config.toml
n_layer = 9
d_model = 256
n_experts = 64
experts_per_token = 4
d_expert = 192
d_shared_expert = 0
activation = "elu"
moe_layers = [1, 2, 3, 4, 5, 6, 7, 8]
router_score = "sigmoid"
normalize_top_k = true
routed_scale = 2.5
balance_loss = 0.000227
balance_bias = true
init_std_router = 0.00683
lr_router = 0.00188
vocab_size = 32000
norm = "rmsnorm"
norm_eps = 1e-07
tie_embeddings = true
optimizer = "soap_variant"
lr = 0.0147
beta1 = 0.95
beta2 = 0.95
batch_tokens = [65536, 131072, 196608]
seq_len = 768
train_tokens = 549700000
steps = 4571
dataset = "wikipedia_en"
Below are experts of layer 6 (counted from 0) of a mixture-of-experts language model. Rows are named router (the router's row for the expert) and show model dimensions 0-255. Each number is 128 + 32 x the weight over its row's rms, rounded and kept within 0 to 255.
After each expert's rows: a language model's description of what the expert responds to; "mostly gets" lists some tokens that are sent to it at least half of the time. This comes from a sample of Wikipedia text that the model never trained on.

# expert 6
router [121  61 150  96 121 141 119 129 167 142 117 108  97 127  89 102 105 166 164  96 108 123 159 125  86 172 161 151 122 108 109 174 134 152 104 155 150 158  91 119 117 138 150  93 102 115 103  74  78 164 149 162 174 162 108 123 121 138  73 133 190 116  81 138 132 159 162  86 129 158 122 118 154  71 114 145 137 183 102 217 122 198 146 180 102 180 103 128 103 115 133 129 163 132 167 155  65 142 150 143 121 156  62 133 115  62 176  92 117 108 133 131  91 158 186 135 135 169  90 116 143 137  42 151  76 118 121  79 133  90 143 178 162 168 121 169 187 152 164 124 134 133 118 149  99 164 120 155 104 104 166 107 108 111  93  97 117 101  94 140 221 132 161  91  53 114 131 145 114 146 138  93 115 158  96 142 181 158 116  71 110 116  71 154  84  91 134 137 125 163 128 105  92  97 166 137 132 111 160 126 128 130 172 128 150 141  96 129 134 154 113 156 136 189 138  97 101  71 119 145  32 142 117 138 162 111  89 103 143 130 118 172 142 143 124 166  82 170 173 134 142 135  96  67  73  97 119 143 174 194 154 143 104 172 162 158]
Description: Main verbs and auxiliaries right after a subject pronoun or who, in biographies and sports, such as had, has, made, married.
mostly gets: " had", " has", " have", " having", " married", " did"

# expert 38
router [ 92 120  66 106 181 207 115 112 154 168 160 117  48 150  56 144 120 111 165 185 176 140 129 114 114  94 151 176 167 182 122 121 175  97  86 155 175 106 174 103 165 137 159 122 105 107 103 145  93 145 133 119 132  60 164 105 183 132 144 119  97  82 107 122 117 186 101 179 153 145 103 105 126 172 116 123 109 114 131  80 150 159 189 137  89 143 161 138  82 170 145 122  84  89 103 121  98  88 142 141 114 124 154 156 127  66 124 114  98  88 145 132  62 148 150 127 182 112 149 101 106 127 128  88 111 144  93 146 133 180 158 105 140 100 135 158  99 118 149  96  75  98 149 107 114 193  89 186 120 173 153  31  97  87 155 107 177  71 134  93 128  94 149 161  92 110 106 129 107 195 123  96 130  93 159 108 166 136  97  74  98 132  60 100 145 105 153 154 127 104 157 164 154 126 154 114 183 102 175 130 110 149 154  87 126 105 149  82  99 122 128 157 134 124 101  83 145 120 104 223 183 111 110 163  97 137  79 109 137 106 177 185 108 140 119 127 120  94 130 107 125 140 105 157 130 130 119 104 159 113  91 118 100 143 178 150]
Description: Field names in infobox-style lists after a dash, like Born, Location, Website, Species, Preceded by, Party, affiliation.
mostly gets: " Location", " Website", " Succeed", " Born", " Genus", " Species"

# expert 45
router [ 82 142 140 162 125 132 161 148 113 189 120 107 125 152 103  78  52 182 174 117 133 145  81 138 115 131 180  95 191 208 128 132 123 151  94 116 158 150 166 104 128 197 179 135 119 143  80 113 139 121 103 123  75 162 186 110 108  99 149 112 119 132  94  86  96 159 122 152 137  86 127 152 193 178 106 117 130 143 171 173 126 122 121 154 139  74 147 176 115 191 151 180 112  76 184 122 110 107 174 117 113 143 131  13 135  59  92  78 113 130  85  79  75 121 128 135 153 145 146 134 115 124  92 178  78 163 173 160 105 122 115 182 156 157 143 144 128 147 182 168 114 115 145 143 135 134 124 121 118 172 193 113  88 151 130 149  85 160 187 125 134  81 114 124  83  94  83 137 158 147 164 126  96 147 108 129 145 194 111 110  33 137 154  80 128 136 129 121 106 145 119 114 100 144 132  95 110 121 143  99 137 150  98  98 161 112 141 106  82 116  72 135 163 120 137 133 149 111 133  93 166 179 132 130  61  80 119 185 126 130 165 126 159 138  67 182 115 102 157 172  97  95 169 123 123 108 160 123  89 116 152  95 135 158 140 132]
Description: Pipes before goal differences in league tables, digit fragments inside long numbers, coordinates and years, e.g. −13, 775868, 1502.
mostly gets: "–19", "–18", " 0;", " risk", " −", " 7–6^{("

# expert 21
router [144  94 124 117 188 134  99 114 119 109 156 103  79 154  99 141  75 152 149  79 230 116 128 105  92 177 114 115 122  92 151 142 142  89 159  84 121 149 156 158 118 143 143 111 104 110 123 121 130 102 134 131 152 159 151 113  69  94 163 123 129 118 117  67 125 162 154 129 112  71 111 127 146 143 132 132 139 132 170 128 169 158  86 167 128 122  84 112  98  99  96 140 119 122 152 105 124  75 151 113 128  52 190 139 155  49 130  86 108  82 171  98  98 109 127  90 153 165 140  69 121 119 124 141 122  86 121 176 105 108 119 117 115 146 159 153 180 127 106 181 150 133 100  69 141 126 110 162 145 202 188  77 111 163 142 168 127 125 135 154 217 107 169 130 120 162  86  76 141 132 163 131  81 105 128 150 149 201 159 167 132 136 130 149 123  87 101 118  98 191 141  82 140 145 141 173  74 120 123 153  90 168  91  83 139 130  99 111 123 142 133 133  83 137 161 186 130 114  75  72 199 113 114 138  73 123 153 122 105  74 150 100 160 168  52 108 139 130 152 134 214 129 142 111 104 124 191  71 151  80  85 122  98 130 138  79]
Description: Years and months in dates, plus commas, pipes and dashes after dates or venues in sports schedules, e.g. 2019, October, 1996–1997.
mostly gets: " 2019", " 2013", " 2011", " 2005", " 2006", " 2025"

# expert 17
router [138 142 203  98 199 106 132 181 128 130 154 101 114  92  89  67 123 133 178  77 158 121 111 148 109 122 110  48 152 152 110  67 154  99 124 148 102 164 162 106 151 144 126  89 136  74 125  96  91  83 150 168 182 158 151 144 149  74 160 116  89 101  60  53 170 147 104 107  81 122 166  67 179  90 153 175 117 114 127 167 163 123 106  95 109 137 115 116  67 139 114 119 231 126 186 148 136 121 119 160 159 100  99  97 155  92 101  76 115 148 165 117  89 133 164 165 157 117 196  95 154 116 124 159 139 120 192 197 146 111 130 146 146 133 198 178 178 112 165 136  94 111  87 102 129 131 100 152 127 130 167 138 127 161 186 163 131  86 109  91 142 148 136 100 140 119 152 156 180 125 149 154 160 125 128 140 136 146 108 168 118 134 165 170 153 161 136 146  98 117 110 135 142 163  95 126 126 106 167 109 108 158 124 143 122 141 143  88 157 134  78 125 170 126  71  92 103 119 202  91 179 176 114 132 126 171 102 175  97 120 108 138 142 155  91 134  80 118 125  67  92 127 144 130 127 171 183 150 147  88 113  94  83 102 147 143]
Description: United before States or Kingdom, television, radio, TV and vocals in music and media credits, and numbers in tennis scores or climate tables.
mostly gets: " television", " United", " TV", " vocals", " radio", " Television"

# expert 42
router [103  51 158 112 183  88 102 189 140 149 143  90  88 136 103 140 130 126 104  66 124 151 141 129 111 143 138 120 118 126 118 108 180 148 139 159 131 116 111 101  98 113 138  50 127  64 101  85 128 144 127  53 112 102 153 114  54  88 108 116 124 100  93  95  86 117 143 116 160  79 110 130 167 133 181 114 148 155 127 168 164 124 130  64 114 111 110 117 139 165 155 156 149 126 108 123 143  79 133 111 124  98  64 115 214 124 179  63 121 102 177 141  98 120 171 102 203 135 125 148 138 164 143 117 199 134 116 142 160 121 179 113 135 182 194 120 145  93 141 111  95 122 155 118 132 131 128 121 146 113 132  83 120 206 175 142 120  89 132 123 150 149 130 124  92 164 138 108 200 100 129 101 141 113 104 166 145 109  86  74  96  97 126 182 117 152 134  84 140 104  86 142 176  84 177 141 138  84  94  77  94 140 128 119 157 104  98 126 114 181 135 159 169 148 114 141  98  95 148 151 113 181 114 186 127 187 119 128 159 113 179  91 137 154 142 127 104  58 168 148 154 166 103 148 148  76 123 156 188 138 126  86 156 148 230 153]
Description: Short letter chunks inside rare or foreign words and names, such as ica, mb, che, ed, s.
mostly gets: " Ma", " Pa", "cra", "ci", " Mo", "Ra"

# expert 53
router [ 96  97 119 110 159  96 154 122  87 107 116 124 128 187 128  95 109 146 140  98 121 116 156  76 110 138 110 135 120  68 110  96 125 131 138 180 171 175 134 165 127 144 178 107 105 120  41  82  60 119  77 153 105 133 150 108 121 139  81 122 148 116 116 118 145 133 123 114 140  90 117 133 133  83 193  97 107 198 132 155 140 165 148 116 130 104  73 107  61  97 125 125 179 107 143  78 102 169 116  82 140  89 163 119 114  43 130 102 133 147 141 144 124 152 104  96 149 117 131 116 175 119  91 111 162 115 203 103 145  79 161 151 106 170 133 198 158  91 135 122  99 120  78  99 119 207 104 106 188 132 136 115 141 128 129 162 138  59 119  74 187 148  79 130  82 130 124 142 152 136 103  88 118  90 123 116 208 124  83 185 112 147 141 192  54 148 127  78 150 129 120 103 132 159 137 115 139 110 107 138 148 112 129 106 129 125  93 107  83 183 132 133 115 169 107  85 152 140  66  87 115 157  99 158  77 113 150 172  99 137 122 146 142  85 112  73  99 116 181 146 144 124 150 126 159 135 175 133 231  56 101  97 116 119 165 106]
Description: The article a or A and quantity words like several, various, numerous, many, plus prepositions in ordinary running prose.
mostly gets: " a", " A", " several", " various", " numerous", " very"

# expert 4
router [ 78 149 148  92 164  91 154 198 168 160 100  91  88 102  76 120  59 165 157 130 140 104 132 120  86 129 136  95 185 136  72 107 127 107 120 126 130 178 143  87 111 113 134 116 172  88  57 117 142 110 167 130 119 163 152 116 157  68  84 128 113  72 138  79  87 115 101  90 124  62  74 101 128 123 150 149 130 145 114 160 106 156 157 146  97 147  91 164 116 160 137 142 143 139 119 127 121 112 152 134 179 130 170 117 192 111 122  30  65  91 157 117  84 140 142 149 117  58 170 107 132  96 149 104 179 108 112 120  70 161  91 179 143 114 115 127 139 128 147 114 120 131 149  98 134 173 109  96  52 145 187  83  96 182 139  86 140  84 192  80 141 162 104 160  99  76 132 133 104 163 152 150 109 139  68 124 171 140  97 104 131 160 106 143 148 140 123 145 189 119  33 118 141 111 152 134 138  73 145 135 117 135 146  75 102 146  81 108 132 146 128 128 169 136 122 121 112 105 120 137 151  68  99 159 110 146 147 159  43 112 107 143 100 144  87 122  74 129 118 106  75 128 166 169  99 127 207 143 130  85 131 132 109 127 171 126]
Description: Final pieces and nouns closing titles, especially French titles in bibliographies and music or film names, such as hiver, secret, minor, Story, phone.
mostly gets: "phone", " Story", " percussion", " instruments", " guitar", " Medal"

# expert 8
router [105 125 113  40 171  83  86 108 113 144 133  98 127 113  84  90  69 156 164  60 144 170 129  88  97 124 128  92 135 104 126 101 148 123 108 153 135 133 142  88  73 119 111 122  55 105  96 108  59  74 111  83 117 151 160 104 151 166 114  99 184 119 132  87 118 171 136 157 150  55 138 112 184 148 153 189 135 139 184 161 127 153 113 149 156 118 126 133 152 113 115 109 178 133 117 144  83  63 134  97 130 121 124  66 130  90  98  43 112 112 176  93  88 164  84 157 144 158 163  66 138 147 137 102 111 105 168 142 126 120  94 103 170 161 153 202 162 116 155 134 116 132 164  67 173 137 144 191 109 205 132 145  83 123 176 105 131  81 150 132 185 160 134 164 109 149 121  89 120 124 176 137 142 103 114 154 226 190 139 165  90 128 138 138 135 120 144 174  95 141  76 167 147 136 106 107 105 116 175 155 113 163 145 120 125 160 127 135 133 158 124 150 157 162 139 123 161  92 115 143 124 109 126 101 127 156 118 151 168  85 114 140 106 181  96 173  71  94 181 105 167  93 148 115  82 124 153 149 178 134 114 130 104 111 181 126]
Description: Sentence-ending periods, commas, born and date pieces in opening lines of biographies, plus taxonomy Authority and Synonyms lines, e.g. "(born", "1932)".
mostly gets: " illustrator", ".\"", " Ralph"

# expert 22
router [125 127 112 121 113  66 103 179  89  91 119 136 103 138 106  96 133 172 164 147 152 164 112 116 109 186 166 120 176 164 110  55 156 127 157 118 127 106 134  83  96 130 161  70 126  85 164 122 101  80 161 135 134 125 183  97 140 121 111 143 105 152 125 119 124 132 114 129 124  74  44 129  79 116 142 123 101 152  73 152 157 157  87 137  63  38 132 196 113  59 131 179 126 130 144  89 166 119 118 128 113 116 124  82 105 119 172 136 118 151 192 130 105 123 148 103 171 141 134  89 176 105 140 159 122 133 120 169 137 110 161 132 155 151 151 114 173  90 102 137  96  87 145 133 116  91 123 144 170 154 144 106  89 162 222 116 168 175 190 105 122 114 158 188 157 132 143  61 130  70 121 127 123 100  81 168 191 147  64  84 168  63 122 120  78 151 150 181 156 139  99 133 141  85 129 112 100  82 127 137  76 106 112 137 129 157 113  92 131 130 109 158 144 136 122 155 143  41 133 162 123 154 111  84  97 156 140 123 114  71 120 141 150 124 119 152  71 175 167  90 136 174 144 128 159 165 124 112 148 190 184 169  89 102 148 136]
Description: Apostrophes in contractions like hasn't and there's, plus first or middle pieces of rare words and names, such as dis, cur, Nu, lan.
mostly gets: "cur", " Qui", " drama", "pla", "ambigu", "cep"

# expert 47
router [ 97  94 156 155 168  83 111 126 147 138 101  96  60 123  59 128 115 134 165 124 153 153 174 103 102 166 118 146 116  91 120  94  90 119 151 133 110 196 120 152  69 109 158  99 123  97  84 120 104 153 144 117 149 195 239 119 211 135 129 124 166 141 141  93 113 114  90 124 114  68  73  99 174 165 121 164 146 163 114 161 110 133  92 124  75  62 130 183 129 135 104 128 145 121 175 173  98  75  85 119  85  95 127 121 153  94 111  76 139 130 106 131  93 134 131 115 107 128 123 142 131 146 147 168 194 120 137 114 131 125 100 159 126 156 177 148  75 129 180 156 123 114 109  83 147 164 137 151  95 180 125  64 126 138 111 139  96 122 161 135 179 158 118 102 150 134 125  99 138 165 144 145 120 122 139 149 223 191 111 150 124  75 158 138  92 104 185 149 151 125  53 134 153 159  87 129  77 159 146 138 105 160 184 153 115 143  67 139 103 129 101 157 133 142 153  90 105 107 123 141 109  88  56 147 157 119 135 101 149  87 124 146 108 145 110 144 169 116 210 178  95 166 177 135  97 113 149  92 194 140 141 145 132 164 193 146]
Description: Commas, closing parentheses and quotes, plus is or was right after a subject in opening definitions, as in "(born 1950), known as".
mostly gets: "\",", "),", "”", "\")", ",", "—"

# expert 9
router [147 109 112  78 172  92  97 146 146 143 127  80 104 118  82 125  84 138 137  67 144 144  83 127  79  98  93 142 110  98 135  54 153 150 130 144 179 137 126 114  67 128 157 148  77 104 115 185 120 130 124  94  81 157 217  67 183 108  68  85 157 139 124  74  56 144  88 124 138  80  97  73 151 107 176 185 149 120 110 131 204 161 157 176 115 123 128 102 132 175  74 186 165 160 227 102 112 101 117 144 146 182 122  77 188 149  57 106  72  79 116 152  74 168 163 181 160 187 118  99 157 119 130 104 102 136 162 100 110 143 142 102 127 153 138 163 139  87 159 135 151  86 147 105 131 184 111 115 134 137 148 127 123 131 149 172 129 151 125 166 158 135 113 163 103  84 160  49 134 107 145 131 132  83  90 145 170 175 102 127  79 128 102 119 125 157 154 126 158 146 102 143 116 128 108 127 107 158 147 115 102 143 129 133 117 131 143 101 157 147 140 142  99 167 106 104 125 131  96 133 158  96  93 107 145 120 145 150 144 134 137 129 136 177 113 155 137 143 179 135 201  74 198 145 119 163 135 141 158 127  81 158  97 147 166 126]
Description: Given names and name pieces inside lists of people, credits and sports tables, e.g. John, Michael, Hugo, Manuel, Garner.
mostly gets: " John", " William", " Robert", " David", " Michael", " Mike"

# expert 18
router [ 86 161 171 110 153 129 129  97 109 124 101 179  81 186  87  99 140 128 132  85 126 209 133 125 100 162  63  80 137  94 142 170 150  98 148 137 192 138 104 127 142 150 174 102  80 105  78  89 111 136 149  74 175  73 137 142 139  84 125  92 131 108  98 125 107 117  76 122 145 112 117 101 125  87  91  65 117 127 101 160 115 219 101 158 140 163 103 138 141 149 152 166 102 127 189 143 108 119 153 114  79 110 191  97 150 139 147  85 114 116 185 142 108 179 107 106 160 124 184 108 157 138  83 119 164 134 131 161  93 152 140 132  71 136 142 135  85 132 139 130 126 151 238 121 114 175 117 114 117 164 141 131 106 114 112 136  85 151 107 143 142 168 132 154 133  95 129  71 124 143 132 120 143 134  53 152 136 116 174 116  72 145  97 160  98 128 198 145 178  61  69 114 178 114 163 118 169 130 156  83 133 147 118 116 108 102 114  70 135  87 189 146 181 107  70  73  82 113  86 149  75 118 150 147 118 143  73 183 122 144 129 135 123 156  92 112 117 125 153 164 119 156 125  48  95  79 116 107 123 122 173 136 110 115 136 112]
Description: Tokens inside species and genus entries, including Latin binomial pieces and their prose, such as species, Genus, idae, is found.
mostly gets: " species", " Genus", "idae", "hylum", "Species", " Species"

# expert 23
router [116 114 139  73 114 121 151 108 176 160 153  55 105 158  66 100  87 166 223 130  66 113 106  47  92 146 137 148 152  96  88 138 134  84 148 108 126 153 117 150 140 152 102  80 107 104  97 114 111 105 134 116 108 162 172 149 137 113 105 132 152 119  71 124 166 119 135  51 145 129 183  76 161  91 169 140 110 176 129 111 104 124  97 194  83 152 152  89 108 141 161 181 169 100 115 134 123 124 120 113 146 145 158 107 173  88 108 134 138  73  64 142  71 114 112 105 147 162 123  65 171  81  80 127 169 161 147 129  77 101 138 160 132 138 144 123 164 138 222 102 127 115 196  90 136 126 117 182 156 147 125  48  95 106  85 220 100  88 150 133 120 100 162 188 147 125 102 105 171 121 135 144 109 190  86 177 151 139 169 139 162 103 110 119 122 105 135 100 119 140 135 146 128 148  87 107 137  89 139 121 156 103  82  70 118 141 122  54  67 127 152 170 102 135  71 121  98 144 126 152 120 128 140 121 126 121  91 150 149  69 109 112 134 139 113 142 148  88 104 141  84 157 157  89 130 180 127 103 165 118 162 114 151 131 118 136]
Description: Short entries in wiki tables, such as dashes, single digits, codes and letters (H, W, 2–0), in asteroid lists, sports results and coordinates.
mostly gets: " JPL", " MPC", " —", " ±%", "·", " LINE"

# expert 7
router [ 58 119 131 117 100 144 123 132 111 121 150 162 109 139  73 115  89 164 227 145  87 151 142 110  64 107 152 112 211 167 103 153 134 101 143 134 130 105 107 106 166 130 200 128 129 148  80  96  98  98 105 135 136 122 178 114 120 132 126  96 199 115 134 114 147 131 134 130 140  86 136  88 194 144  80 131  94 147 118 116 144 126 134 129 157 155 102  93 107 157  90 160 128 127 125 218 179  92 170 110 136 127  69  71  98  32 161 128 112 105  92 128  89 161  63 108 140 134 151  99 185 121 109 111 123 119  86 136  95 103 170  71 115 141 124 152 114  99 119 195 107 106 167 152 178 148 124 149 102  78 136  89  89 108  87  80 107 105 133 106 173  74 149 128 115  75 149  62 138 120 124  64  87 110 153 110 183 143 142 144 109 108 105 127 132  93 174  67 130 106 104 159 128 107  81 117 123 105 109 196 126 106 116  91  92 163 129 116  64 126 147 160 122 108 224 153 167 169  72 122 140 154 130 123 109  80  91 101 141 129 124 142 142  84 115 143 101 165 108 129 123  95 149  92 158 104 121  77 133 117 102 111 117 128 151  56]
Description: Colons after infobox field names, coordinate digits and unit tokens like km, mi, sq, ′, UTC, plus hyphen list bullets and table number commas.
mostly gets: "′", " Coordinates", " sq", " UTC", "^{2}", " Elevation"

# expert 43
router [126 116  83 129  99 120  78 112 115 157 111 105  69 174 161  95 150 122 158 112 118 143 178  99 123 125  91 129 142  57 101  78 158 118 107 118 113 150  98 166  91 146 105  59  71  81 133  72 117  82 134 101 166 173 138 153 170 133 153 114 124 148 124  82  81 146 102 111 162  41 106 110 146 135 124  93 123 163 164 165 145 136  72 126 142 132 154  96  81 103 126 118 165  34 105 104  78  98 108 137  94 141 169  84 148  85 131  47  83 150  92 130  56 135 129  59 135 132 166  40 153 123  76 138 172  81 179 173 100  61 143 129 140 160 122 131 115  91 149 139  88  81 166 113 176 167 107 172 148 139 149 141 117 171  89 178  96 151 138 174 131 173 148  98 116  70 123 124  88 107 179 168  92 121 169 133 169 151 149 100 153 154 157 133 133 150 162 123 102 106 113  82 170 124 101  80 100 100 140 155 107 185 152 101  97 139 104 138 112 149 139 130 112 165 115 106 177 105 100  77 128 183 134 112 142  83 158 161 164 129 152 142 140 145  85 164 126 111 165 131 119 135 119 162 134 146 176 127 157  89 148 111 117 141 173 167]
Description: Bare spaces inside foreign titles, hyphens and dashes joining words, opening parentheses and quotes, and prefixes like re, un, De, dis.
mostly gets: " \"", " re", " ", " '", " (", " De"

# expert 2
router [ 94 113 156  78 114 136  33 103 169 157  83  78  76 162  94 118 126 165 153 111 145 134 116 126 133 159 139 161 114 171 102  72  99 101 143 180 118 136 130 149  91 129 130 109 109 122  53  81 117 124 149  85 140 148 199 113 134 122  55  99 147 165  52 118 139 165  79 138 123 112 117 147 172 138 145  76 131 138 120 144  83 136 165 170 117 149 109 160  95 132 106 101 187 157 115 134 119 144  97 146 114 103 131 106 127  44 111 106 134 116 112  90 123 161 136  60 136 152 130 117 126  94 126 152 174 152 152 155 133  91 139 146 181 127 150 151 110 157 165 127  78 100 125 109  87 190 140 138 119 104 180  90 134 124 220 121  79 168 151 142 164 182 126 101 101 131 123 163 112 140 159 100 133 172 130 132 151  99  98 160 116 130  98 127  89 146 177  96 197 119 101 129 148  99 202  88 130  53 166 158 102 143 120 156 146  93 104 125 145 172 129 113 155 167  99 102  99 125  84 148 159 102 107 100 165 129 156 129 144  62 123 198 185 164 100 205  89  91 127 115 151  99 180 123 133 127 170 109 174 156 145 159  96 133 166  58]
Description: Modal verbs, auxiliaries, prepositions and infinitive to in running prose, such as would, could, be, to, of, for.
mostly gets: " would", " could", " be", " should", " will", " must"

# expert 14
router [159 126  98 120 148 164  81 149 195  86  99 144  92 156  94 127  33 115 181  91 101 127 168 114  98  79 139 109 183 137 142  81 160  77 124 148 166  95 153 112 122 153 117 157  67 100  72 167 109 110 160 130 151  65 133 129 112 119  87 161 176 137 161 127 109 123 142  77 139 112 144 147 109 163 131 168 132 101 107 184 114 110  74 174  75 118 117 166 109 162 105 166 171 118 172 109 120 192  68 124 162  85 143 102 166  40 104 139  80 105 149 120  98  91 165 136 149 120 159 131 113  82 100 137 121 132  90 166  88 159 114 140 134 159 108 177 147 148 150 129  79 130 140 117 152 155 187 205 156  85 103 168 127 156 162 118 114 110 148  80 174 131 159 137 114 111  92  63 163 131 158  94 169 169  83 117 136 155  89 116 123 171 108 151  82 126 110 145 143 102 123 132 134 155 133 166 154 115 162 135 187 179 117  82  59 142 113  85 131 110 127 112 131 109 121  97 158  78  95 177 154  93 128 180 100 116 188 108 143 103 156 171 120 138  68  71  70 101 107 145 160 106 144 134 124 163 155 144 140 109 167  88 135  80 162 154]
Description: Heading markers like ==, ===, =, words such as Personal, Career, History, See, and closing pipes ending election-table rows.
mostly gets: " ==", " ===", "Personal", " JPL", "---|---|---|---|", "History"

# expert 16
router [141 130 110  96 148 142 144 128 192 105 139 138 104 190  99 112 129 161 196 141 174 151 144 122 127 139 151 117 163  83  65 126 136  78 126 145 143 144 101 141  83 184 128  97 171 104 152 127 117 149 182 137 157 114  88  97 105 139 151 115 101 126 135 111 144 136 105 143  86 101 120 111 156 118  91 155 132 176 172 165 157 117 162 112  72  99 115 158 182 145 153 193 135  53 118 145 103 161  36 141 129 103  86  90 147  71  97 133 133 125 103 125  64 102 100 163 165 176 133 116 113  61 106 122 146 160  92  79 131 139  78 166 107  94 138 197 125 150 171 109 114  94 207 180  78 109 112 186 129 156 103 100  96 151 134 134 175 110 161 122 164 131  63 107  79 154  69 155 120 118 114  75 139 127 106  96 151 111 130 124 128 120  80  93  96 160 147 154 143 125 124  91 149 138 135 175 207 108  98 102 159 124  54 125  84 127 118  99 124 162 113 128 103 137  94 112  76  96 101 117  68 166  96 171 121 143 109 103 147  51 181 165 134 133 118 138  32 112 128  75  88 114 102 145  98 147 151 124 185 151 163 129  99 139 119 127]
Description: Pipes and header words in statistics tables such as election results, census counts and sports stats, for example Votes, %, GP | G, Turnout.
mostly gets: " MPC", " Votes", "See", " %", " Candidate", " Apps"

# expert 37
router [120  99 113  14 199 115 118 123 123 116 173 117 128 153  90 122  79 120 137  88 120 155 138 127  96 135 105  17 152  88 156 122  91 142 183  95 159 142 122 110 127 119 122 100  58 114 102 145  76 173 146  71 130 176 157 132 150  94  76 100 176  97  86 132 125 179 106 118 129  97 151 123 203 124 116 172 151 173 156 148  82 167 130 154 159  78 126 132 135 137 141 134 129 158 136 172 120 130 128 108  99 104 106  80 128  78 105 103 145 128 163 128 100 153  98 141 133 147 130  90 131 109 111  71 123 132 150 191 188 145 126 110 182 159 146 139 110  71 116  78 136 140 211 128  87 114 141 136  77 168 115 115 130 126 174 105 109  70 110 121 169 135 170 142 124 129 103  63 127 136 178 108 135 113  97  88 186 138 158 165  87 159 143 101 105 171 160 161 138 148  91 156 151 117 136 109 172 105 181 136 136 153 118 148 103 154 140 139 143 124 107 133 196 129 139  70 184 124 100 109 113 112 111  73 103 129 120 140 135  47 166 159 199 180 131 152 111 158 180 171 124 119 194 109 129 120 146  99 211 127 109 141 115 133 149 154]
Description: Pipe separators in list tables of minor planets, races or filmographies, plus words like Species, genus, Formula, ISBN, MPC.
mostly gets: " MPC", " Formula", " Species", " genus", " Harry", " Operation"

# expert 57
router [103 124 173 150 145 103 121 163  77 147 120 100 113 107  98 137 139 168 119 144 178 101 120 108 104 161 193  90 190  75 103 135 122 100 153 149 148 124 104  66 129 129 128  94 128  68 125  82 112 149 112 109 147 121 144 110 143 110 157  83 120 130  85 156  90 101 120 124 115 101 104 128 149 114 118 101  89 175 128 200 141 132 156 135  95 116 154 140  73 195 155 194 103 110 159 152 119  86 108 168 103 129 142  74 195  63  92 105 116 126 153 132 109 128 151 136 108 121 208  95 129 125 110 124 149 105 100 132  97 154  80 185 136 111 145 156 157  97 143  73  81 107 182  79 146 163 115 112 129  98 107 116 119 179 219 113 101 100 193 122 155 130 130 161 115 145 135 123 117  97 117 121 119 106 125 122 190  86 144  81 141 150 139 142  84 132 150  99 169  95 105 148 143  90 151 114 164 107 188  97 135 189 149 129  94 153 118 129 104 147 184 175 180  90  82  38 107  82 122 138  99 157 143 129  97 167 145 201  96 149  99 146 130 201  91 127  73  95 190 161  96 161 188 141 118 135 210  86 152 104 157 136 129 113 126  96]
Description: Everyday concrete nouns for materials, substances and objects, and their word pieces, e.g. water, light, food, blood, casement, rusticated.
mostly gets: " water", " space", " light", " food", " alcohol", " fire"

# expert 48
router [ 77 121 196 117 132 138 132 142 132 199 153 171  87 180 111 122  94 139 173 112 132 162 124 126 100 149 109 103 163  68 160 134 177  86 174  81 136  82  98 137 131 115 120  75  94  67 171 100 101 143  89  89 168 121 149 144 183 138 161  83 141 102 112 113  76 190 104 159 165 102 128 134 176  77 116 131  96 197 136 157 100 175 106 176 148  78 143 113 132 169 199 130 146 169 135 138 138 106 120 130 146 177 128 110 163  83 167  87 149 142  95  85  84 165 123 142 139 128 159 110 119 101 138 131 181 127  92 137 143  94 141 177 149 129 166 100 153 106 115 121 121  92 132 161 153 167  77 123  78 139 181 139 100 126 193 137 118 125 182 110 122 169 160 116 139 112 106  81 137  82 106 100 122  91 151  98 148 102 153  98 164 128 119 123 116 130 158 116 107  80 167 160 175  87  99  95 114  75 171 111  76 152 123 118  93 188  77 154 111 171 116 157 182 129  87 126 102 113 140 127 138 180 120 142 103 133 182 108 118  79 151 154 150 161 107 171  90 151 110 201 117 199 119 110 142 150 102  70 197  93 161 113 170  83 136 177]
Description: Hyphens, slashes, parentheses, $ and word onsets in technical spec lists and software or vehicle data, such as hp, mg/dL, en.
mostly gets: " $", " \\", "{", "\\", " software", " hp"

# expert 19
router [113 158 121 134 153 165 103 167 112  97 114 141  82 125  96  88  80 161 208 106 184 138 126 182 114 107 103  79 199 179  76 145 132 169 194  95  94 126 169 119 142 134 114 102 100  92 104 143 137  90 116 113  59 103 183 101  95 151 173  79 202 120 134 101 123 134  94 174 149  64 125 162  81 125 183 111  74 151 145 170 140 178 105 155 119 159 102 105 145 156 142 114 141 120 177  93 105 133  99 140 106 136 155 123 103 101 111 109  79 153  92 139  81 143 117 126 169 176 113  86 159 163  68 159 181 194 104 127 120 157 141 196 119 183 112 136  91 139 140 124 123 140  55 132 154 129 144 120 155  91 193 125  93 123 128 152 172  67 152 172 134 106 141 159 134 189 174 160 158  94 135 151 149 163 131  88 166 132 137 109  33 128 130 141 128 122 123  93 129 180 133 129 118 106 119 169 136 140  99  79 111  75 126 109 100 117  81 118 168 160 111 111 145  86 108 121 153 128 125 155 109 137 137 134  98 138 151 155 117  77 124 150 139 169 128 160 109  82  63 113 139 124 166 127 207 113 156 171 128 111 139 139  53 142 175 159]
Description: Short capital letters and abbreviations before a period, in references and biographies: St, Dr, Jr, c. 1841, U.S., Op., G.I.
mostly gets: " St", " c", " U", "–19", " Dr", " p"